python train.py --num_hidden_layers=12 --hidden_size=192 --n_experts=128 --experts_per_token=8 --d_expert=32 --d_shared_expert=0 --hidden_act="swiglu" --moe_layers=[2, 3, 4, 5, 6, 7, 8, 9, 10, 11] --router_score="sigmoid" --normalize_top_k=true --routed_scale=2.5 --balance_loss=0.000403 --balance_bias=true --n_groups=4 --groups_per_token=1 --init_std_router=0.00951 --lr_router=0.00123 --num_attention_heads=3 --num_key_value_heads=3 --head_dim=64 --vocab_size=8192 --norm="rmsnorm" --norm_place="pre" --norm_eps=1e-06 --positions="rope" --rope_theta=10000.0 --rope_fraction=1.0 --qk_norm=false --attn_scale=0.125 --tie_word_embeddings=true --parallel_block=false --init="normal" --init_std_qkv=0.0253 --init_std_o=0.00516 --init_std_up=0.0253 --init_std_down=0.00516 --init_out_by_depth=true --optimizer="adamw" --learning_rate=0.00167 --beta1=0.95 --beta2=0.98 --weight_decay=0.095 --lr_head=0.0163 --max_grad_norm=1.0 --warmup_steps=293 --schedule="wsd" --decay_fraction=0.356 --decay_shape="linear" --final_lr_fraction=0.05 --batch_tokens=131072 --max_seq_len=1024 --doc_mask=true --train_tokens=899400000 --max_steps=6862 --dataset="wikipedia_en"
Below are experts of layer 7 (counted from 0) of a mixture-of-experts language model. Rows are named router (the router's row for the expert), gate (a neuron's input weights, with its number), up (a neuron's input weights, with its number) and show model dimensions 0-191. Each number is 128 + 24 x the weight over its row's rms, rounded and kept within 0 to 255.
After each expert's rows: "gets" lists some tokens that make up at least twice as much of what it gets as of all text. This comes from a sample of Wikipedia text that the model never trained on. Tokens count by the router's weight.

# expert 2
router [142 239 136 125 144 110 141  94 136 107  98 132 136 117 116  97 140 147 151 120 147 109 100 107 112 139 112 144 149 134  91 142 118 175 117 143 116 112 163 145 123 147 111 104 147  82 116 109 130 113 133 155 105 103 177  86 118 109 120 134 146 116 187 145 121 125 159 194 106 148 130 122 156 118 142 102 124 147 137 113 103 105 107 122 138 135 131  83 128 111 115 134 151 133 162 154 155 139 145 124 154  93 100 161 150  96 156 113 115 160 156 149 161 149 153 123  99 154 124 115 145 107 140 135 131 116 110  97 150 164 110 131 163  73 119 137 110 150 138 120  67 109 130 116 127 119 114 134 116 136  83 131 135 102 173 106 114  82 167 140 131  79 140  93 124 108 145 147 111 143 120 160  94 140 144 146 130 124 157 131 134 125 173 165 150 111 137 129 110 107 130 114]
gate0 [158 119 138 156 144 112 143  85 135 108 131 105 121 142 161 115 115  93 168 115  98 122 115 116 128 119 142 141 109 137 107 120 159 146 160 124 142 141 148 102 123 116 113 149 184 150  87  83 159 106 113 156 126 125 151 162 139 114 161 101 111 136 156 108 107 143 126 130 120 155 119 103 132 104 150 120 122 119 104  68 124  92 145 130 161 148 143 138 121 104 147 115 139 125 118 144 103 117 122 119 133 128 109  86 106  82 159 116 161 113 114 133 111 146 122 123 103 135 131 146 153  93 138 103 196  87  98 122 146  87 157 109 112 114 154 113 161 185  97  83 102  80 100 122 117 111 142 120 105 113 122 124 125  71  98 118  82  97 111  98 115  98 130 109 108 114 125 123 144 175  91 141 133 154  88 145 138 117 117 116 126 108 111 101 134 168 108 101  74 180 163 119]
up0 [117 108 134 124 112 106 124  78 162  98 156 133 117 168 114 120  98 115 116 169 140 125 129 122 100 170 173 130 148 111 131 114 148 146 163 119 121 123 125  96 143 132 125 118 106  97  96  94 146 134 132 136 152 114  71 171 141 145 136 123 102 119 104 126 118 116 120  84 184  89 172 147 165 110  69 129 116 148 105 102 123 128 130 150  82  96 123 149  98  97 105 121 130 102 148 117 109 140 110 121 141 148 113 110  99 129 139  93 131  95 132 123 145 120 123 136 149 126  90 117 153 117 153 144 128 109 113 127 120 169 117 155 100 145 107 182 128 174 162 158 105 156 142 199 112  88 112 149 140 104 104  97 119 136  95 148 116 103 120 124 101  91 120 141 147 118 104 135 125 180 100 120 138 109 165 106 153 145 106 179  97 118 121 139 142  98 157 169 138 105 140 125]
gets: ",", " of", " and", " as", " in", " to"

# expert 78
router [161 207  95 122 131 144 159 122  97 152 117 130 140 136 124 144 118 143 127 139 152 125  89  97 132 158 105 119 108 132  83 132 116  84 165 144 131 128 105 130 152 162 148 107 147 116  98 111 106  96 141 193 116 129 196 111 100 134 118 147 131  95 207 151 113 130 126 173 123 145 147 138 172 179  96  85  73 141 129 137  94 118  98 160 153 127  95 125 111  95 119 133 116 146 149 125 180  76 126 139 133 109 108 127 103 105 166 125 109 140 135 137 122 150 135 143 153 129 125 125 169 115 128  96 147 124 155 129 112 135 121 126 134  91 133 126  86 146 124 101  98 103 129 108 139 132 133 140 142 170 128 164 125 111 167  96 122 137 131 137 102 112 114 127  98 114 134 102 121 109 111 135 136  91 131 156 135 153 151 116 129 128 160 146 168 131 133 129 142  83 110 101]
gate0 [ 78 172 131 115 105 171 146 146 122  82 101  94 115 177 135 118 147 153 116 193 139 124 130 153 134 126 115 122 101 137 151 141 144 166 144 105 110 131 134 124 132 154 170 171 130 109 111 115 100 113 154 129 134 144 121  82 113 111 119 155 134 113 183 147 119 105 107 146 116 120 102 140 164 147 183 130 115 159 156 152 162  67 103 119 130 134 148 110  99  95 149 117 111 134 140 133 128 111 125 124 124 123 165  99 161 137 147 105 136 154 153 144  78 106 138 114 111 127  77 148 134 141 123 152 154 122 197 159 117 148 112  96 123  97 122 119 122 154 124 136 100 115 138  98 134 152 152 139 156 138 108 119 148 114 178 101 116 108 121 112 145 144 121 142 114 128 120 125  91 109 164 140 145 127 120 107  60 117 127 116 134 131 136 116 152  64 146 108 153  91 162 156]
up0 [ 71 103 107 161 106 170 129  81 137 152 119 140 102 159 144 110 127  96 158 133 151  86 126 102 125 148 122 122 115 115 134 134 151 172  80 156  84 143 103 132 102 160 116 138 166 106 114 117 155 134 129 144 156  99 121 169  82 175 114 165 155 105 152 137 112 121 116  97 113 156 180 128 131 144 109 121 117 129  99 139 130 122 113 133 122 156 142 166 178 138 115 134 155 126 173 112 110 108 122 123 143 165 143 126 151 129 135  70 151 113 148 141 165 149 129 165 101 149 165 195 132 111 134 154  82 133 182 131 113 113 125 130 149 147 104 166 143 129 137 125 145 127 130 104 145 111 104 129 134 151 170 113 129 105 105 153 107 108 101 126 106 154 127 134 114 154 168 114 143  96 135 136 148 142 111 146 128 171 139  96 116 141 112 114 160 167 155 126  94 118 101 147]
gets: "-", " (", ".", " \"", "|", " un"

# expert 15
router [127 181 116 126 177 146 124 137 121 115 127 128 125 138 143 127 114 154 137 123 160 118  93 110 105 141 115  94 126 124  91 125 134 156 152 132 141 102 133 137 140 136 114  92 150 120  90 123 133 103 160 141 105 103 150  84 135 134 104 139 128 125 200 155 126 139 129 165 113 147  80  96 182 119 127  95  61 157 177 115 129 119  85 143 139 128 118 100 112 111 120 194 104 114 136 168 145 114 166 125 134 114  86 134 119  95 124 105 139 137 134 118 124 150 159 143 118 135 114 130 133 121 139 143 117  88  91 150 126 142  81 155 152  98 126 103 117 128 165 135  77 128 139 127 101 122 141 107 135 174 102 140 138  97 179  97  90 143 146 134 110  90 124 105  99 122 169 147 109 122 143 145  80 174  94 138 159 114 144 158 109 136 121 156 161 120 118 123 131  96 150 107]
gate0 [ 96 155 158 133 159 136 127  49 124 117 105 120 139 121 127 103 113  97  91 135 176 109 144 100 120 147 148 153 106  98 136 120 158 129 102 136 123 120 139 155 104  96 115 170 126 109 112 104 120 124 122 140 172 118 116 108 137 117 187 122  97 101 137 154 137 165 161 160 108 158 136 132 135 113 110 112 150 132 140 110  67 130 112 148  90 107 165 107 135  92  97 108 127 148 128 144 109 152 172 118 129 169  95 131 141 164 177 128 140 163 120 129 133 121 115 149 113  68 139 124 194 107 103 124 148  91 153 129 134 124  84 162 116  68 124 117 119 147  93 118 133 120 124 117 119 114 119 144 141 125 130 177 134 144 145 143 104 109 139 102 148 127 171 134  97 145 122 108 127 142 142 155 111 132 131 127 138 129  92 169 129 121 135 188 112 158 172 124 102 113 101 134]
up0 [ 92 162 112 111 187 123  85 109 144  92 156 128 126 160 153 142 146 133 118 151 136 110 145 119 137 116 119 127 107  86 113 118 170  95 132  95 107 130 118 153  93 157 131 127 159 123  92 135 101 132 154 106 118 157 126 118 133  97 149 118 112 111 110  97 175 153 125 156 118  94 125 115 131 122  77 127 104 126 163 105 113 153  70 189 135 132 210 120  97 107 144 166 154 126 100 113 101 164 117 124 159 114 131 106 105 106 128  81 139 151 107 109 132 119 125 160 145 148 127 117 122  88 119 125 105 104 123 144 151 154 135 144 105 119 133 125 146 123  78 114 160 140 125 111 142 134 127 145 114 118 134 138 140  72 132 153 130 149 108  91 145 128 118  93 121 160  99 102 150  84 169  58 152 145 126  96 148 160 111 144 116  92 140 133 125 137 130 120 140 145 105 143]
gets: ",", " and", " as", ".", " \"", "-"

# expert 75
router [116 149 128 115 148 134 125  80 115 153 112  95 148 108 113 144 114 132 157 114 155 123 135 141 117 155 100 106 122 102 104 160  98 119 115 114 141 151 130 138 162 147 131 118 165 114 138  91 125 110 119 207 154 130 116 122 119  83 118 119 160  65 209 115 116 110 142 136 123 153 158 154 166 129 125  64  84 145 147 121  89 136  88 134 148 160  98 139 122 126 131 151  85 144 161 116 157 108 133 125 145 125  92 150 119 107 145 125 146 174 147 149  84 148 141 144 143 188 118 152 124 155 115 119 147 126 162 100 109 128 120 127 104 103  92  96  92 134 139  93  91 122  94 132 128 139 123  93 147 173 112 155  95 119 137 100 110 112 143 138 126  95 125 128 132 165 102 134 124 125 102 111 144 118 129 137 153 120 118 109 118 135 163 160 105 143 163 134 126 121 101  81]
gate0 [146 103  81 131 102 107 188 124 125 116 193 105 107 105 156 183 114 106 117 129 152 145 118 118 126 158 137 131 121 127 149 109 162 104 146 129  98 118 146 103 128 137 137  94 154 146 101 132 141 141 170 170 118 124 153  92 116 145 145 131 100 162 135 146 109  96 154 140 128 112 102 126  96  97 105  91 135 145 118 168 114 133 134 154 108 135 144 110 146 149 111 131 142 164 154 128 155 117 164 129 111 156 102 155  95  92 185  97 113 118  95  99 117 158 119 131 124 127 178 115 123 159 112 101 114  77 133 154 100 125 162  93 119 126 147 112  91 130 128 121 118  54 126 133 129 154 137 125 148 141 128  68 140 122 117 117 127 117 115 194 139 126 140 142 154 134 164 104 106 139 136 142 137 158 133 140  90 103 126 127 119  61 103 155 118 139 148  91 118 125 149 119]
up0 [128 123 126 196 157 133  91 158 114 128 123 158 132 134 129 138 113 133 107 126 166 124 153 135 117 106  70 113 123 150 120 141 106 151 145 118 122 152 136 134 172 129  79 111 107 190 136 147 110 158 149 138 106 110  60 196  87 119 107 139 138 136 116 119 137  91 139 118 157 114 110 141 156 121 126 112 104 140 112 115 111 141  99 107 121 131 161 144 103  92 188 107 174 154 114 105 130 119 129 149  78 121 122 114 153 164 116 131 137 126 122 135 137 133 108 132 171  95  74 136 136 101  98 141 149 156 117 107 140 125 146 128 137 123 107 122  79 148 146 113 133 148 136  80 115 158 147 156 132 140 110 130 128 108 108 140 185 135 116 109 114 145 129 133  66 138 131 162 134  64 121  87 110 161 122 168 134 126 153 159 130  98 133 144 133 152 128 127 141 149 119 101]
gets: "-", " un", " \"", "ho", " ri", " up"

# expert 100
router [147 139 107 118 134 127 108 144 134 143 159 147 154 122 126 161 114 156 115 150 131 117 123 115 130 117 112 111 134 140 110 142  96 115 110 174 151 137 142 149 154 115 141 103 163 106  76 127 103 104 160 212 120 165 166 154 157 123 139 102 103 123 168  98  82 118 131 126 105 149 132 139 166 111 122  32 108 143 119 129  96  96 139 119 139 117 125 126 130 119 168 174 104 122 157 148 106 147 142 122 155 142 129 130 158 125 122 129 108 175 182 134 156 130 131 112 114 158 114 147 136 127  87 113  98 113 127 113 131 148 115  98 135 145  57 185 122 155 135  88 109  98 127 123 142 123 151 131 123 151 125 167  94  90 134 129 114 124 159 138 117  72 146 148 131 160 130 118 131 130  96 122 129 154 104 117 156 166 133 128 127  89 158 150 151 147 148  93 132 128 138 127]
gate0 [110 137  95 149 154 154 119 105 139 117 110 108 125  73 138 135 142 169 108 131 142 159 173 123 134 135  95 121 139 171 167 129 141 136 101 170 131 171  98  73 183 137 139 116 121 158  69 109  77  99 152 160 145 109 135 140 158 132 142 159  93 128 135 121 143 162 128 154  92 124 108 125 159  80 113 102  99 130 149  99 141 130 147 127 108 130 103 137 126 123 154 138 136 111 156 214 129 124 122 147 140 104 101 138 123 120 101 130 127 103 170 138 147 126 139 108 127 104 150 135 108 146 169 109 103 147 126 133 117 144 121 149 136 127 182 147 107 111 109 120 138  86 152 126 138 137 112 140 131 105 137 132 100 103 101 130 124  99 139 110 104 101 181 112 107 170 143  80 101 166  90 159 112 146 115 108 140 131 122 135 152  96 157 167 145 139 131  98 157 137 101 127]
up0 [127 123 105 130 106 107 129 124 122 116 105 139 155 151 108 126 145 161  46 114 149 108 141 116 103 113 114 148 156 133 149 152 154  78  74 145  91 149 105 146 128 103 183 129 168 115 111 126 120 148 111 125 167 107 144 116 136 151 159 149 102 184 139 116 135 122 131 135  68 163  90 146 125 119 143 125 143 117 132 122 109 128 152 112 133 144 122 161 147 166 163 137 155 138 146 132 126 105 160 114 123 103 135 151  68 127 139 114 106 114 156 131 145 177  80 128 105 137  87 133 151 122 165 134  91 148 112 120 135 122 115 119 116 111 123 112 122 139  84 120 130 110 127 136 101 133 137 132 116 118  91  90 107 134 121 134  98 130 156 126 142  93  83 176 150 120 160 149 170 120 100 160 126 110  99 132 127 121 119 145 146 104 110 188 155 154 112 105 128 157 111 198]
gets: "=", "c", "ea", "lu", "ca", "lo"